Experts of a small language model: a sigmoid router.
Below are experts of layer 7 (counted from 0) of a mixture-of-experts language model. Rows are named router (the router's row for the expert) and show model dimensions 0-127. Each number is 500 + 25 x the weight over its row's rms, rounded and kept within 0 to 999. Numbers have three digits each.
After each expert's rows: "comes after" lists some tokens at least twice as common just before its tokens as in all text; "gets" lists some tokens that make up at least twice as much of what it gets as of all text. This comes from a sample of Wikipedia text that the model never trained on. Tokens count by the router's weight.

# expert 27
router:460459464479496482501499519505501521502542530502531540528534476466510528517516512532487465480487486484503496476522483450526559519480521492495462479498521469526467522493461457517491506515505467524490506477502449433499433513525512501469536503470511512468508509514543495455479478538485516526498492490475507526493516531458514529514506516530520480505505544466530513504505496510467486488518
comes after: " C", "C", " F", "A", "S", " c"
gets: "A", "C", "I", " C", " States", "L"

# expert 58
router:472470519469486487498549522548546523469519499474494541537520453473482516492479491558494502509499482480488478473519494492487493470516508529500502519485507500510469539473436450511513484527489485523474489502493498485506489519498532470482518501452512467512489476532523476471496470486462573538502470511471514528480549506500500519496530504528517484480492506469516529500495514463517463515555
comes after: "3", "5", "4", "0", "6", "7"
gets: " m", " M", "0", "5", "6", "4"

# expert 59
router:501471472480490449513533544529503488513510520464501578506553477474496522538503472520499493468527498512500473474541491457505499509510533492518496508527502501526498468462443480529493510535510501467491496495521465464518489549505524488520519483450539488472476493492513499494467493479464514541534498507478481501462503514503513533543504502546510449481509465525515505487476510479503511455487
comes after: "-", "–", "1", " f", " b", " st"
gets: "f", "ra", "o", "0", "a", "inal"

# expert 20
router:501488499485504509512520549513498502536510566486517513508523466496503508523538487509478537496490500513494475500523473491494490455443551537509483513475476480482478526516498487531491492500474441448487523513487484518496470558522513452492517478522538488497486513475471512490455460487482542532525448469472535502485523505497477530517487532532538456487505505469524514504471478486504474485526
comes after: "m", "am", "y", "u", "om", "k"
gets: "en", "an", "on", "a", "in", "e"

# expert 25
router:481498485496491495520548552526483482505529495422507498508516491473495547497516513541482503489483465505530512442548477515458508482496486520492447510516500460501463492472508486530531508525437514487501484474523488471493467509536484533496516482466524497485488520482513471493487480508480525541504499518456533544495521481452502514501516551494529515505539498485545509481475502481487517465506
comes after: "==", "\n\n", ".", ".\n\n", "===", "-"
gets: ":", "P", " T", " P", "W", "="

# expert 44
router:444495460453463514471502494529513528496506541480478518535536486480525528516547533548531479510487469466536474446553462469480490460503500513522478494493501481511492517515442491482509493510450498478481510499474505506498466558483510492514511515485521493487495537493499471487485497502483516499505469516474538520513497542510477532538496501510516505464524549530539515499476492508458472491499
comes after: " of", " in", ".", " to", " for", " on"
gets: " the", " The", " his", "'s", "The", " its"

# expert 10
router:492486464483452487493523502513536520513497508451521522550493500437513513533534491576477482492525486536524494495533440526496511465465559507543478537453485507516485493466502484512462500494477501496482497505498459477487477551500485477523510512497538521495471489514506493496464457507467526536517500482480496507502504524481512517492531528536518467506492530465515500486469492481484519524482
comes after: "%", ")", "0", "5", "6", "4"
gets: " |\n", ")", "\"", ")\n", "\n", " =\n\n"

# expert 56
router:482478508490511529461529499506514461473523521434506481512492494481471528533503522539485482510503497550521467488549476499490528498486501495548486511484507487539511532492470497527491503509484442486524449491462484498523499498511520504497520491507528520521506508448528526485446461487477527524519486467465510501465527492529525546526480511548487469484514481482526541452469515491533470506520
comes after: " a", " is", " and", " was", "ly", " are"
gets: " l", " o", " al", " de", " le", " Al"